config.yaml
n_experts: 64
d_expert: 96
router_score: "softmax"
normalize_top_k: true
init_std_router: 0.0169
lr_router: 0.00088
norm: "rmsnorm"
learning_rate: 0.0085
dataset: "wikipedia_en"
Below are experts of layer 4 (counted from 0) of a mixture-of-experts language model. Rows are named router (the router's row for the expert) and show model dimensions 0-191. Each number is 50 + 10 x the weight over its row's rms, rounded and kept within 0 to 99.
Before each expert's rows: a language model's description of what the expert responds to. This comes from a sample of Wikipedia text that the model never trained on.

# expert 1
Plural -s suffix. Word-final plural or possessive endings like s, es, ers, ities after nouns, as in works, reports, persons, Link's.
router:54 38 37 60 64 50 52 53 65 48 58 37 67 71 32 37 50 68 53 45 49 51 54 36 47 46 36 42 61 54 61 53 49 65 64 61 55 39 69 48 31 47 52 30 45 39 40 51 65 26 40 57 59 56 48 46 59 50 42 56 63 59 34 46 57 39 38 56 37 61 49 46 49 55 47 40 57 60 42 37 60 51 50 47 63 48 54 63 52 54 49 56 38 66 48 44 50 44 33 44 49 37 42 58 55 50 49 47 37 43 46 60 47 48 51 39 31 59 52 52 70 58 54 54 43 71 40 49 47 47 49 58 54 61 82 68 59 64 48 45 47 51 53 47 48 45 52 69 40 56 57 51 32 47 46 52 58 56 52 65 34 38 53 24 40 45 38 50 31 71 58 52 45 53 54 52 59 44 39 42 33 54 40 49 66 54 37 42 57 36 56 50

# expert 58
Letter c pieces. Pieces c, ci, cc inside words, such as commercial, scientific, focused, and SMILES chemistry strings, plus word starts so, comp, de, post.
router:43 40 65 67 60 48 43 49 45 48 41 66 44 50 31 38 48 59 43 46 54 62 52 49 39 63 59 66 86 59 32 45 48 51 28 50 52 44 40 37 33 30 43 43 37 63 72 57 48 70 52 57 70 67 59 67 67 51 52 70 52 49 69 40 59 70 39 50 46 57 51 51 57 52 50 48 55 46 50 56 45 50 51 46 37 61 58 44 65 64 46 46 64 49 45 44 34 56 43 54 51 51 62 45 51 57 46 60 42 52 39 41 41 51 48 43 50 52 60 56 66 44 49 46 54 34 54 50 59 49 48 45 55 54 42 30 54 45 61 60 37 43 49 53 54 40 50 55 48 47 70 32 36 56 45 40 50 64 50 40 45 56 45 49 57 47 46 48 54 37 48 55 49 28 57 51 53 53 45 36 42 61 29 46 31 50 38 35 54 66 25 57

# expert 40
Articles and prefixes. Function words after is/was/to/and, mostly the article a or an, and word-start prefixes re, pro, per, plus not, his, been.
router:52 30 38 26 54 39 41 36 64 41 54 68 30 37 41 69 57 48 50 41 49 43 34 53 46 53 31 62 59 56 40 48 64 66 46 43 42 42 43 30 60 36 51 46 57 57 48 49 32 62 29 49 55 46 46 67 48 59 38 43 49 53 46 54 52 49 57 37 58 33 59 44 53 51 35 28 53 50 47 47 39 48 58 55 48 46 54 39 47 57 64 68 39 37 44 53 39 57 62 51 51 59 46 64 56 50 43 56 49 52 49 35 29 49 67 51 48 28 61 61 59 54 63 52 40 55 59 47 57 46 55 67 53 56 56 57 57 46 49 68 52 57 56 42 53 51 66 43 71 38 53 37 30 41 43 43 52 67 61 51 52 44 39 49 42 49 55 47 37 45 63 51 54 52 50 48 61 55 42 59 64 32 24 57 44 67 50 53 42 43 55 30

# expert 9
Vowel pieces in names. Single-vowel word pieces, mostly e and i, inside names and words: Per-e-z, movi-e, Beatti-e, K-i-ir, achi-e-ve.
router:64 45 40 51 40 47 52 32 73 64 57 56 55 54 58 56 56 54 50 41 44 52 60 56 45 44 53 40 57 43 42 67 41 45 44 57 52 48 47 58 54 59 55 23 60 64 50 46 54 56 62 63 56 44 47 71 41 38 38 44 62 61 23 56 62 65 64 25 64 52 42 50 58 51 61 43 57 57 39 47 45 46 40 55 49 31 52 35 42 48 51 64 43 75 35 45 33 63 39 51 52 60 58 51 47 45 45 46 52 31 53 35 58 53 55 48 58 55 48 55 41 38 56 59 54 47 43 51 50 43 31 37 51 44 50 45 46 39 56 54 72 53 44 30 51 41 60 57 39 52 54 55 40 57 45 39 67 40 61 72 66 63 43 58 50 54 50 45 59 57 46 60 35 40 50 66 65 45 58 76 48 48 55 69 41 56 59 50 71 60 49 43

# expert 35
T and onset consonants. Final or inner t in words (produc-t-s, taugh-t, Massachuse-t-ts) and word-initial consonant clusters like st, p, tr, b.
router:44 41 55 39 53 65 56 64 40 59 58 58 51 49 59 55 27 55 33 67 46 35 59 37 38 51 50 49 61 58 48 69 45 63 48 58 46 75 42 52 53 49 40 54 55 61 70 32 44 54 49 52 57 70 33 58 40 46 60 52 57 43 57 50 54 43 63 49 62 47 54 58 31 44 47 51 39 36 55 45 59 38 52 53 63 57 51 40 62 39 52 71 57 69 56 52 59 68 45 50 76 45 48 50 57 51 47 52 45 47 43 57 40 65 42 50 53 34 38 32 60 59 60 58 62 55 46 40 32 53 57 43 35 61 54 54 53 61 56 22 26 45 34 56 39 51 52 67 56 49 49 52 40 58 50 41 31 81 46 53 53 50 56 57 51 39 59 54 43 52 38 54 66 38 53 58 56 40 48 63 49 41 47 55 54 53 54 53 49 43 69 56

# expert 56
or/on word pieces. Pieces or and on inside words and names, such as Mallorca, Taxonomy, abandoned, Georgia, plus Cor, up, II.
router:70 41 52 52 38 48 48 51 50 36 34 44 52 50 65 53 59 52 58 45 60 53 48 46 51 51 68 48 45 61 33 55 60 60 56 32 48 39 58 48 57 38 47 55 44 52 30 48 45 38 60 26 38 31 36 44 40 40 65 68 38 67 53 55 23 67 60 74 43 40 48 47 55 52 55 50 53 38 53 55 54 49 37 51 67 48 56 42 51 54 51 40 62 47 60 50 47 36 38 55 46 51 40 65 54 47 30 44 55 61 47 47 55 60 47 50 54 49 50 49 48 37 57 37 42 71 56 56 50 59 59 47 50 61 64 35 56 52 45 37 67 46 45 57 48 51 63 60 61 40 54 38 54 62 56 50 41 78 42 64 22 43 38 49 56 43 53 57 59 32 55 45 50 46 33 55 51 56 52 47 46 51 66 68 46 66 41 57 64 61 28 59

# expert 60
Dashes and naming words. Spaced en and em dashes in award and list entries, colons, and words like no, called, named, you, plus ja in Punjab.
router:35 53 54 52 60 45 49 41 61 48 39 58 31 35 53 44 45 38 58 46 45 60 61 67 57 65 46 59 45 54 51 54 51 48 61 47 43 38 48 53 64 68 52 63 54 41 50 54 61 53 38 44 57 29 42 56 54 38 40 48 33 63 43 54 28 39 49 37 57 36 42 47 48 35 36 48 60 72 54 48 49 67 43 58 53 49 44 58 72 62 32 38 53 59 50 47 66 43 34 58 42 64 55 23 56 64 55 48 40 53 66 46 49 43 34 64 30 50 48 55 36 44 45 56 42 42 28 42 55 57 48 45 63 57 38 48 38 53 33 55 44 60 48 51 52 59 60 62 44 43 63 55 37 51 40 32 53 50 33 51 67 65 47 61 37 59 44 59 55 51 66 36 45 41 55 37 56 42 58 51 60 40 53 43 52 41 62 65 41 49 69 60

# expert 37
Suffixes er and ing. Word-final or mid-word er and ing pieces, as in Weightlifting, larger, fritters, painting, Sphingidae, and ough in brought.
router:44 37 50 66 79 52 67 61 53 45 51 53 51 48 33 35 65 43 62 55 54 52 44 55 38 62 55 35 54 51 57 32 44 38 51 47 53 53 67 66 51 53 49 55 34 68 47 55 51 76 60 49 57 47 59 55 52 63 65 34 28 41 47 46 48 63 40 58 34 60 55 53 56 60 59 42 38 40 47 66 68 66 57 58 55 56 58 37 51 38 68 46 58 45 39 44 56 50 37 55 40 59 36 63 71 53 36 44 58 39 46 41 59 49 72 51 51 58 40 42 48 33 60 53 70 59 53 37 45 62 46 53 30 43 57 55 39 30 64 47 55 44 54 59 55 35 44 42 39 56 42 55 67 42 42 49 41 45 49 46 55 35 44 61 51 35 55 62 51 39 42 56 48 53 61 46 59 53 59 47 44 52 39 56 59 32 50 32 55 49 44 49

# expert 21
Consonant-vowel syllables midword. Two-letter consonant-vowel pieces inside words, especially re, ra, ma, ha: Sec-re-tary, Jeff-re-y, sur-fa-ce, film-ma-king.
router:65 45 41 44 53 49 45 81 39 41 45 45 56 67 56 52 48 70 51 50 41 49 56 40 50 61 40 55 73 55 51 51 64 51 52 59 59 49 34 55 43 48 41 39 48 73 58 52 44 51 65 37 41 52 29 47 56 52 32 64 59 40 55 29 48 42 31 54 37 52 44 51 37 46 69 77 47 30 51 64 33 53 45 57 43 47 46 44 54 35 45 52 58 43 41 42 26 53 61 45 57 49 49 57 39 58 51 62 45 39 53 53 41 55 42 46 58 61 44 50 45 42 61 53 44 37 56 54 40 53 62 55 35 50 53 56 57 38 69 55 40 48 59 27 43 48 52 46 47 55 39 49 21 52 62 31 41 40 55 72 64 71 61 54 60 61 56 56 49 48 56 54 51 40 49 49 53 43 52 56 38 37 49 62 61 66 56 48 52 54 50 52

# expert 57
Space tokens. Standalone space tokens before words, in infobox fields, taxon names and coordinates, like age 47, Pole position, Acontia imitatrix.
router:36 39 26 53 45 38 35 43 48 45 69 40 55 44 36 61 40 71 56 48 67 44 25 59 43 44 43 48 44 41 54 49 51 59 41 61 45 47 40 41 55 48 55 53 50 43 60 41 48 39 47 49 43 43 73 52 41 60 41 53 62 54 42 45 51 37 27 50 52 33 45 45 39 52 55 52 68 57 48 53 62 48 56 53 65 50 63 67 44 39 43 64 68 62 57 55 58 65 43 32 60 65 52 44 44 29 49 61 65 45 51 40 37 51 62 56 40 38 42 34 59 54 35 41 37 72 59 52 47 59 58 49 48 30 61 60 43 66 65 43 36 53 52 38 54 54 41 50 50 73 53 75 54 53 54 62 62 31 38 52 53 47 46 60 47 44 47 42 54 41 37 47 45 71 57 42 57 56 43 44 48 40 49 44 54 35 52 51 50 40 42 47

# expert 43
Mid-word syllable pieces. Short syllables inside words and foreign names such as us, ver, ne, co, tin, as in inadvertently, Silver, Platinum, Slovenia.
router:56 51 50 46 47 62 54 31 42 37 44 65 38 38 54 33 33 41 53 55 49 46 35 72 48 67 63 50 35 38 61 72 57 49 51 33 40 58 41 39 52 46 57 28 64 64 37 50 59 52 47 59 57 38 63 45 65 64 56 58 47 40 28 46 65 58 48 30 40 39 47 43 53 59 59 58 39 52 45 57 51 31 38 56 43 54 44 45 47 49 48 32 50 42 58 44 65 33 67 41 66 50 45 48 43 52 64 60 36 59 46 42 46 55 52 44 54 57 51 64 57 38 51 44 49 67 50 48 66 44 69 35 49 41 45 42 52 38 41 45 36 45 53 56 50 49 57 42 40 31 54 42 34 60 51 43 51 49 61 64 53 38 60 66 44 58 52 80 63 54 58 58 56 56 56 44 46 50 61 68 41 42 61 58 41 56 47 56 58 57 60 55

# expert 30
List and field delimiters. Colons after infobox field names, list-item hyphens, semicolons and line breaks in key–value lists, plus including, like, such as.
router:38 53 49 45 48 56 57 47 47 59 72 50 54 43 50 70 51 48 51 53 60 57 58 47 44 53 64 57 44 62 35 69 51 46 50 45 65 47 60 55 30 43 58 29 53 50 54 51 47 49 59 38 47 48 50 48 53 36 46 45 49 43 51 55 52 45 32 58 56 50 41 37 56 55 62 57 46 75 33 63 45 55 49 45 67 32 40 39 71 41 63 64 78 49 45 35 58 74 59 57 41 62 61 42 56 53 45 40 40 62 54 64 51 49 57 39 45 60 47 58 39 52 35 35 33 51 41 51 55 52 50 55 35 31 38 65 40 55 45 57 41 39 27 46 42 47 58 57 58 46 47 60 59 43 44 45 44 76 53 47 51 40 51 63 26 57 41 54 36 48 51 70 40 45 45 64 52 40 38 32 48 43 55 38 64 42 66 44 51 45 46 57

# expert 18
Middle syllables in words. Mid-word syllables like ter, min, da, est, go, pt, cu in names and common words, e.g. Mag-da, a-da-pt, res-cu-ed, Quar-ter.
router:46 56 49 51 45 54 50 56 43 57 32 50 41 45 42 39 48 37 47 57 43 55 44 45 61 58 48 37 42 36 45 40 62 42 62 57 41 59 40 44 54 47 54 51 41 52 55 49 66 55 45 30 58 50 60 44 52 51 67 56 48 54 47 43 52 47 58 48 36 54 55 73 68 42 38 55 57 55 38 47 62 53 53 36 34 38 43 36 35 20 37 50 64 73 58 59 74 47 46 47 34 47 70 31 39 51 45 43 60 59 30 39 53 49 40 41 53 60 67 49 45 57 63 61 61 47 21 42 44 48 46 37 54 48 36 46 50 34 66 42 36 54 50 25 55 47 50 39 41 47 48 53 52 64 53 40 64 55 86 48 43 41 47 38 48 39 49 41 52 40 42 53 40 40 52 44 47 38 52 45 54 45 67 57 49 56 43 37 55 55 48 56

# expert 46
Mid-word ke/ie/ce pieces. Mid-word pieces like ke, ce, ie, ki, ka, ick in names and words such as Yankee, basketball, Lake, Vickers; also common first names.
router:50 64 49 50 63 50 50 65 46 56 65 48 32 54 36 58 46 51 34 54 41 66 53 44 45 42 50 48 48 32 45 40 38 54 44 37 58 58 48 57 63 44 69 51 45 48 63 38 56 52 64 42 62 79 64 62 56 47 40 56 41 53 63 57 40 46 62 70 58 43 80 46 60 29 26 62 51 45 54 31 59 71 45 55 48 46 51 62 39 37 50 60 58 35 33 48 60 45 54 37 45 51 39 54 51 46 54 52 58 62 30 41 54 50 39 69 59 53 67 65 36 49 44 57 70 33 55 53 72 42 44 44 56 39 47 44 40 53 51 67 58 56 52 50 65 50 60 48 42 57 49 50 43 42 47 56 60 64 54 47 59 56 51 46 55 69 58 38 50 49 46 56 47 53 60 57 60 36 48 56 59 51 48 55 58 53 67 40 60 68 59 50

# expert 55
Letter h pieces. The letter h and gh inside words, as in household, stronghold, johnin, Frahm; also vo pieces and compass words south, north.
router:45 59 51 59 57 72 60 39 33 44 38 65 35 45 38 62 56 48 23 47 51 58 48 48 45 42 56 67 54 62 62 45 40 56 41 62 49 47 59 42 63 44 64 37 64 60 62 53 60 59 63 46 56 50 42 57 66 51 63 48 38 47 51 53 61 69 43 52 51 62 48 43 33 43 54 63 43 51 59 61 51 43 58 69 49 47 55 44 61 60 48 47 51 59 68 59 49 39 50 53 62 42 51 25 29 47 45 64 54 35 37 55 42 55 42 57 53 65 30 51 39 61 48 35 61 51 57 59 48 46 38 40 49 61 46 54 44 47 46 43 40 60 44 59 59 37 50 44 48 43 54 39 43 66 18 44 52 48 45 51 53 49 59 50 59 61 59 56 33 51 62 55 50 49 68 47 59 36 56 66 66 56 52 47 40 19 47 45 68 45 64 57

# expert 36
Word-initial lowercase pieces. First pieces of lowercase words after articles or verbs, such as c, de, ex, h, re, dis, e.g. climate, degree, campaigned, demonstrates.
router:54 64 31 66 58 46 43 54 62 48 37 45 29 51 37 49 65 35 38 46 48 58 30 51 66 45 53 53 62 44 58 51 52 46 23 36 57 38 46 31 59 57 58 62 56 35 48 45 35 45 55 35 57 48 59 53 44 46 45 60 56 51 24 57 56 43 54 48 60 30 48 45 58 59 49 35 45 54 55 50 30 68 63 44 49 43 47 38 57 61 70 52 62 53 50 48 50 73 37 50 52 46 41 51 58 62 49 60 44 51 38 62 49 59 55 43 43 63 60 40 50 31 47 64 37 41 54 45 48 38 38 55 45 58 58 53 49 33 34 43 53 48 42 45 74 39 43 44 71 41 51 47 58 44 48 54 56 50 33 33 47 44 42 51 53 65 58 40 60 45 49 46 66 39 42 45 61 38 38 57 48 45 46 59 41 44 41 55 46 53 24 65

# expert 17
Th and f pieces. The piece th in ordinals and words (19th, nth, Al-th-ough), plus word-initial f/F and the/Th starts.
router:55 59 61 41 37 58 52 53 31 60 40 64 59 42 51 53 67 49 50 56 52 50 48 37 48 66 51 53 46 39 66 73 49 52 40 68 52 28 56 46 61 55 54 49 59 51 39 63 68 54 66 45 55 57 30 42 47 59 49 55 42 46 50 36 53 53 55 47 67 60 49 60 62 51 39 51 50 52 52 33 69 30 55 41 40 58 35 46 48 61 51 57 48 57 40 37 44 56 47 54 41 65 44 45 48 51 44 35 50 37 38 55 55 56 60 50 58 45 58 50 44 42 50 64 40 37 49 29 54 56 73 27 47 77 38 71 54 64 54 56 47 45 60 56 64 33 55 31 64 45 36 54 40 67 45 57 56 61 60 46 46 46 53 56 55 49 55 70 46 55 56 48 51 37 52 50 71 45 74 56 40 44 42 55 34 39 53 54 45 54 49 31

# expert 6
Vowel endings in names. Final vowel pieces o, a, ia, lo, ton, ville closing personal or place names, e.g. Da-o-min, Marce-lo, San An-ton-io, Jamaic-a.
router:66 45 58 45 49 30 50 44 62 64 53 55 63 41 49 51 68 51 44 37 47 69 49 62 58 48 51 56 56 45 46 65 47 38 48 51 49 69 24 59 43 64 66 41 26 57 52 28 66 64 54 49 50 46 55 38 46 63 54 42 63 55 38 71 46 54 54 62 46 47 42 44 60 47 51 39 60 46 62 36 55 54 50 34 52 51 53 50 52 51 47 45 69 48 36 48 65 64 71 49 45 56 43 50 51 53 41 41 40 28 57 42 66 55 42 48 45 57 62 52 47 52 49 35 57 55 51 39 62 51 46 39 53 34 41 40 58 52 69 31 76 53 33 44 39 35 49 38 54 54 63 56 46 53 61 34 41 36 40 49 56 44 39 25 50 48 53 51 59 43 67 61 46 53 40 49 50 54 48 54 57 55 48 42 48 70 57 61 66 41 35 49

# expert 51
Dates and years. Century prefixes 19 and 18 in years, month names and date commas, as in July 1919, November 23, 2004–2015.
router:42 51 64 57 55 58 58 56 46 56 63 53 75 47 43 57 42 43 45 56 52 46 62 51 37 68 38 57 48 56 30 47 56 44 48 55 46 59 46 43 57 73 42 58 44 38 45 32 64 38 49 46 49 40 53 49 48 40 53 54 36 55 33 33 32 46 54 44 43 55 49 56 65 54 54 41 38 46 30 43 57 52 36 50 58 39 53 63 37 49 63 46 58 54 75 60 53 46 46 44 51 55 71 52 43 46 48 61 32 52 33 45 56 51 45 60 53 59 51 70 54 58 42 31 46 41 39 60 34 42 50 51 43 54 38 33 67 71 50 45 33 31 48 58 68 36 43 52 61 51 47 42 31 43 48 45 44 42 61 40 48 33 35 67 54 61 52 58 72 70 50 51 47 61 39 48 49 71 50 63 59 51 53 54 40 46 39 45 50 64 57 35

# expert 3
Possessive and sports nouns. Apostrophe of possessive 's after names or teams (Sweden's, Montreal's), plus sports nouns like team, season, game, League, Cup.
router:48 52 48 77 49 53 53 42 54 46 55 56 59 71 69 37 50 43 48 58 37 58 37 60 42 50 34 39 49 45 50 38 46 48 59 43 56 58 43 43 46 59 37 60 46 47 60 53 57 25 52 44 59 65 38 65 39 53 33 40 50 47 43 58 39 30 54 61 53 50 48 56 42 35 52 75 49 48 51 35 54 52 51 66 47 30 54 45 58 59 55 43 34 72 56 44 44 58 50 50 69 58 66 42 60 43 62 53 51 54 60 54 50 58 47 49 50 50 66 29 69 51 38 59 46 52 46 58 60 43 62 50 65 50 62 48 51 42 30 40 64 53 57 48 42 45 34 40 55 57 30 48 62 51 63 55 57 72 38 42 52 35 51 70 60 49 40 39 69 42 58 52 62 43 62 37 36 37 44 59 38 52 40 48 40 49 32 41 54 45 57 49

# expert 24
Coordinate symbols and v/L pieces. Degree, minute and second signs in coordinates, v and ov pieces, capital L/U at word starts, and verbs like work, use, include.
router:46 56 64 60 35 50 51 35 52 45 46 36 31 37 66 48 40 52 59 55 52 43 60 62 71 50 51 58 68 39 65 32 54 52 42 45 40 49 55 53 52 31 58 71 37 37 50 60 47 50 45 34 49 71 57 37 58 38 43 54 40 48 53 55 47 57 62 48 60 48 41 62 48 54 45 47 32 46 59 31 42 60 43 67 54 35 36 39 53 42 44 44 32 61 48 45 69 46 52 65 41 44 61 43 42 59 37 44 49 44 67 56 46 59 54 62 42 46 59 55 48 49 44 60 50 33 52 50 31 51 51 53 58 45 33 70 42 38 74 46 42 51 37 59 40 49 39 39 64 67 54 40 68 57 53 47 45 64 61 51 44 42 46 63 44 34 58 32 44 55 75 54 55 48 53 43 47 52 48 35 64 44 40 48 63 38 54 54 70 50 50 64

# expert 0
Mid-word w/et/te/ad pieces. Word-internal fragments like w, et, te, ad, mo inside compounds and longer words, e.g. club-w-oman, wh-et-her, inste-ad, pla-te.
router:53 51 54 74 40 66 52 50 49 62 56 49 33 49 55 52 62 65 61 40 39 57 63 30 67 66 56 43 38 44 42 62 46 34 55 48 41 35 57 46 48 44 35 47 50 47 51 65 42 66 50 66 56 46 53 51 37 41 47 55 59 44 47 45 41 33 51 50 56 36 61 47 44 30 50 52 55 73 63 52 43 35 65 57 41 64 40 38 57 23 61 74 64 41 43 59 43 45 54 55 35 64 42 53 33 58 48 42 54 58 56 52 53 48 51 63 54 51 52 52 31 46 48 50 55 59 55 55 48 63 35 45 62 64 56 49 52 38 43 59 37 42 45 54 50 39 53 56 54 49 68 63 25 55 50 47 27 54 51 54 42 52 49 48 47 23 68 47 39 66 45 60 49 52 59 41 51 56 47 59 45 52 59 35 45 51 53 62 46 56 68 34

# expert 61
Adjective suffixes ent/ant. Word-ending pieces ent, ant, ate, ive, ical forming adjectives and adverbs, as in diligent, significant, immediately; also years, time.
router:48 55 54 44 43 54 55 47 47 63 58 31 58 55 80 47 18 80 54 48 38 49 64 55 58 56 50 42 33 46 53 51 49 50 42 49 69 53 57 46 48 33 24 29 47 45 49 62 36 45 55 42 52 57 52 48 43 46 36 41 58 53 67 46 42 53 57 67 53 43 73 59 60 50 51 55 37 51 53 72 44 57 48 43 40 47 55 54 48 46 68 36 47 52 65 46 75 31 47 41 55 43 43 55 51 48 41 48 50 47 48 40 52 41 57 61 48 61 63 34 53 46 52 54 45 31 49 60 48 42 40 45 30 55 49 46 39 50 53 51 65 54 54 45 63 41 54 42 45 44 56 57 50 42 41 48 48 68 57 44 46 44 47 47 60 42 32 38 51 48 33 41 50 43 42 67 45 62 60 38 57 34 36 47 44 68 52 44 34 70 65 51

# expert 59
La/ro syllable pieces. Syllable pieces la and ro inside words and names, such as C-la-ssification, ge-la-tinous, re-la-te, ro-cket, Ro-binson.
router:58 53 54 52 51 54 72 57 39 55 60 56 66 45 61 63 64 48 47 46 48 29 52 47 27 55 63 45 60 44 39 53 53 53 55 69 56 57 38 45 40 51 52 48 43 68 33 51 51 58 43 37 48 38 62 56 61 43 49 57 65 63 33 53 55 46 50 56 68 43 51 61 44 34 43 43 35 47 50 42 49 27 37 52 32 43 53 39 46 37 49 49 39 46 50 41 64 60 65 51 51 47 46 65 59 33 57 45 63 46 41 59 53 63 46 44 62 49 60 64 40 50 61 61 65 57 53 57 58 47 33 66 54 52 36 59 73 51 43 66 34 46 58 42 29 51 60 37 72 64 65 50 44 46 53 61 44 39 65 56 68 45 41 61 64 57 43 60 46 48 60 57 48 52 45 36 56 39 59 57 37 48 30 38 50 52 60 44 46 64 47 64

# expert 53
S suffix pieces. The piece s and s-syllables like os, es, as, mostly plurals and mid-word s, such as wound-s, Jura-s-sic, Buen-os.
router:50 59 53 64 33 65 48 53 55 63 43 35 59 69 47 54 54 64 47 34 44 52 47 50 46 47 28 56 62 52 57 45 59 41 49 42 69 50 53 42 36 44 60 40 42 28 30 40 47 53 37 55 58 66 38 47 42 58 46 52 74 42 57 39 58 37 47 40 49 46 57 62 49 67 27 46 66 49 66 38 57 36 58 57 38 48 51 60 37 44 60 45 58 44 29 53 48 40 47 50 66 67 41 63 66 46 61 55 36 44 50 47 64 56 65 59 44 63 69 59 55 38 55 37 59 63 53 43 50 56 35 56 42 51 42 43 56 62 35 59 49 55 53 36 35 42 60 44 39 45 54 41 48 52 53 43 68 40 52 40 37 39 41 44 59 47 59 62 57 50 49 62 38 69 55 60 52 43 53 43 30 60 56 57 66 57 52 64 53 58 37 58

# expert 7
Mid-word adjective pieces. Word pieces inside longer words, mostly ic plus pa, na, ron, as in Clinic, Organic, classic, particularly; also nationality words British, French.
router:55 53 48 39 56 66 64 50 37 59 32 62 48 51 43 47 49 30 33 55 41 48 40 49 67 55 45 68 47 47 50 63 46 56 43 69 58 48 48 51 53 37 60 46 60 35 49 60 36 26 48 46 46 45 55 71 41 43 51 53 63 42 66 44 34 41 58 27 60 57 34 51 47 57 57 47 55 38 62 47 33 63 42 52 57 33 47 55 53 55 54 28 39 34 37 63 75 54 72 38 39 55 47 32 50 32 59 58 54 57 54 49 52 49 39 41 64 62 64 45 43 64 58 55 44 48 56 60 47 59 54 43 53 58 47 37 44 48 59 44 48 52 38 45 54 36 58 48 48 55 51 41 77 54 39 48 56 54 39 51 50 38 53 46 53 64 43 54 66 36 59 51 55 43 45 65 37 44 66 46 44 65 32 54 43 61 58 54 45 59 32 38

# expert 48
Agent suffix ist and d/m. The suffix ist in occupations and characteristic (physicist, pianist, muralist), and word-initial d, m, D pieces and art or film nouns.
router:52 45 58 34 59 33 74 64 35 53 29 65 36 53 63 45 41 58 49 51 41 50 58 50 43 49 55 60 34 42 63 56 70 51 45 49 68 27 51 62 63 59 53 56 48 43 59 41 56 60 57 55 64 43 48 53 40 42 60 65 53 37 39 44 48 51 54 46 66 63 72 46 54 28 41 40 45 56 41 45 49 38 23 59 44 39 46 39 48 51 47 59 58 57 47 55 37 27 48 50 49 53 55 44 51 42 41 66 39 54 52 46 48 56 65 42 41 42 74 41 63 42 50 47 49 44 58 59 39 40 48 47 36 50 37 70 44 55 47 37 35 41 50 58 48 43 41 57 40 29 59 47 50 56 41 43 26 78 67 61 36 52 52 47 47 48 59 47 62 56 58 43 48 34 52 53 50 59 43 37 47 57 41 48 50 51 60 44 49 63 46 45

# expert 50
Determiners and modifiers. Determiners and adjectives after the, of, or possessives, such as his, their, its, first, last, new, this.
router:35 46 49 32 64 52 56 28 40 49 51 43 54 51 51 58 50 43 53 42 51 68 50 55 57 56 54 49 30 51 49 62 46 70 63 61 36 35 53 38 52 58 44 49 61 55 35 38 37 34 45 65 49 47 42 61 46 48 41 50 32 29 43 59 22 54 44 41 38 46 51 46 60 62 51 54 48 38 58 58 41 55 65 39 45 70 54 39 56 67 50 44 36 73 35 59 53 40 47 40 49 44 55 29 41 44 52 55 35 46 52 65 39 31 57 64 45 44 33 41 40 57 35 63 51 54 37 46 64 49 51 39 42 63 63 61 68 59 35 64 35 51 55 47 47 38 37 50 47 39 46 43 43 38 46 59 60 54 57 51 48 38 43 46 52 52 54 37 44 49 39 40 48 42 55 57 40 49 46 33 50 32 29 49 65 54 37 54 54 51 65 43

# expert 33
Multi-digit number endings. Two-digit pieces continuing numbers in years, tables and coordinates, such as 19-97, 1,6-00, 3-25, L-17.
router:47 37 57 45 53 54 23 37 45 43 60 45 46 47 54 41 68 46 44 51 70 51 59 45 59 37 47 52 37 57 50 49 59 51 61 60 45 63 46 32 46 52 40 56 42 35 52 39 60 48 42 67 26 49 40 59 52 36 31 42 49 61 63 44 53 36 58 52 61 57 51 47 67 50 60 51 46 61 48 43 54 54 50 28 48 53 46 78 37 44 48 45 51 58 52 49 65 51 71 50 44 51 59 25 54 50 51 50 61 31 49 50 36 46 35 68 44 56 61 62 37 52 15 44 48 50 59 43 42 41 67 62 39 50 46 52 64 47 49 60 53 46 45 62 52 48 55 45 56 35 46 63 50 44 54 67 42 57 54 35 55 56 44 58 32 63 45 27 41 65 53 49 59 49 44 69 49 51 60 60 35 33 51 58 46 59 48 41 55 58 57 57

# expert 16
Mid-word syllable pieces. Mid-word pieces like ar, it, ir, ot, end inside names and ordinary words, such as fru-it-s, const-it-uency, Ell-iot-t, Di-ar-ies.
router:49 53 60 52 50 47 55 58 35 32 58 53 33 53 69 56 43 52 81 57 45 36 57 51 51 57 56 43 67 61 39 45 47 54 42 52 50 47 70 61 61 47 49 59 37 35 75 58 55 44 65 43 54 71 46 35 52 37 41 49 45 51 68 58 56 42 63 48 57 45 57 50 50 50 54 25 46 36 48 71 43 42 62 36 47 55 42 42 40 63 47 47 47 42 63 52 45 47 43 49 55 41 44 53 57 49 48 40 49 38 50 53 56 52 58 71 58 45 23 60 47 55 62 49 33 61 48 58 61 53 45 69 42 74 58 48 49 62 43 57 42 46 54 44 38 42 56 40 43 48 63 48 53 59 65 57 51 34 52 47 47 73 62 36 57 62 42 46 41 41 53 51 41 73 45 45 45 53 51 68 57 42 43 53 66 43 40 54 69 53 72 54

# expert 54
Letter y endings. The letter y and pieces like hy, ty, ies, mostly word-final or inside names, e.g. hockey, They, Dionys, acronym, Gwynedd.
router:65 40 50 55 61 45 60 37 52 48 46 67 53 43 46 60 57 51 52 63 48 65 58 35 54 46 50 57 41 57 78 54 37 54 47 40 49 36 29 52 60 52 53 57 38 58 47 55 60 37 66 41 49 57 61 62 39 38 41 47 60 59 37 45 31 54 54 40 58 55 57 62 53 43 58 41 47 47 54 47 45 58 36 37 48 34 49 64 58 57 63 45 44 53 47 24 55 27 37 33 36 74 50 46 47 47 51 37 73 67 61 52 55 48 48 51 48 70 55 60 45 66 50 51 50 46 58 46 28 58 31 42 71 51 42 47 62 63 57 56 58 50 62 56 45 50 67 46 52 59 59 42 45 53 58 59 39 43 55 52 33 69 54 68 48 46 65 57 43 55 46 51 33 50 69 51 36 56 46 41 55 51 51 39 57 43 47 53 70 48 60 58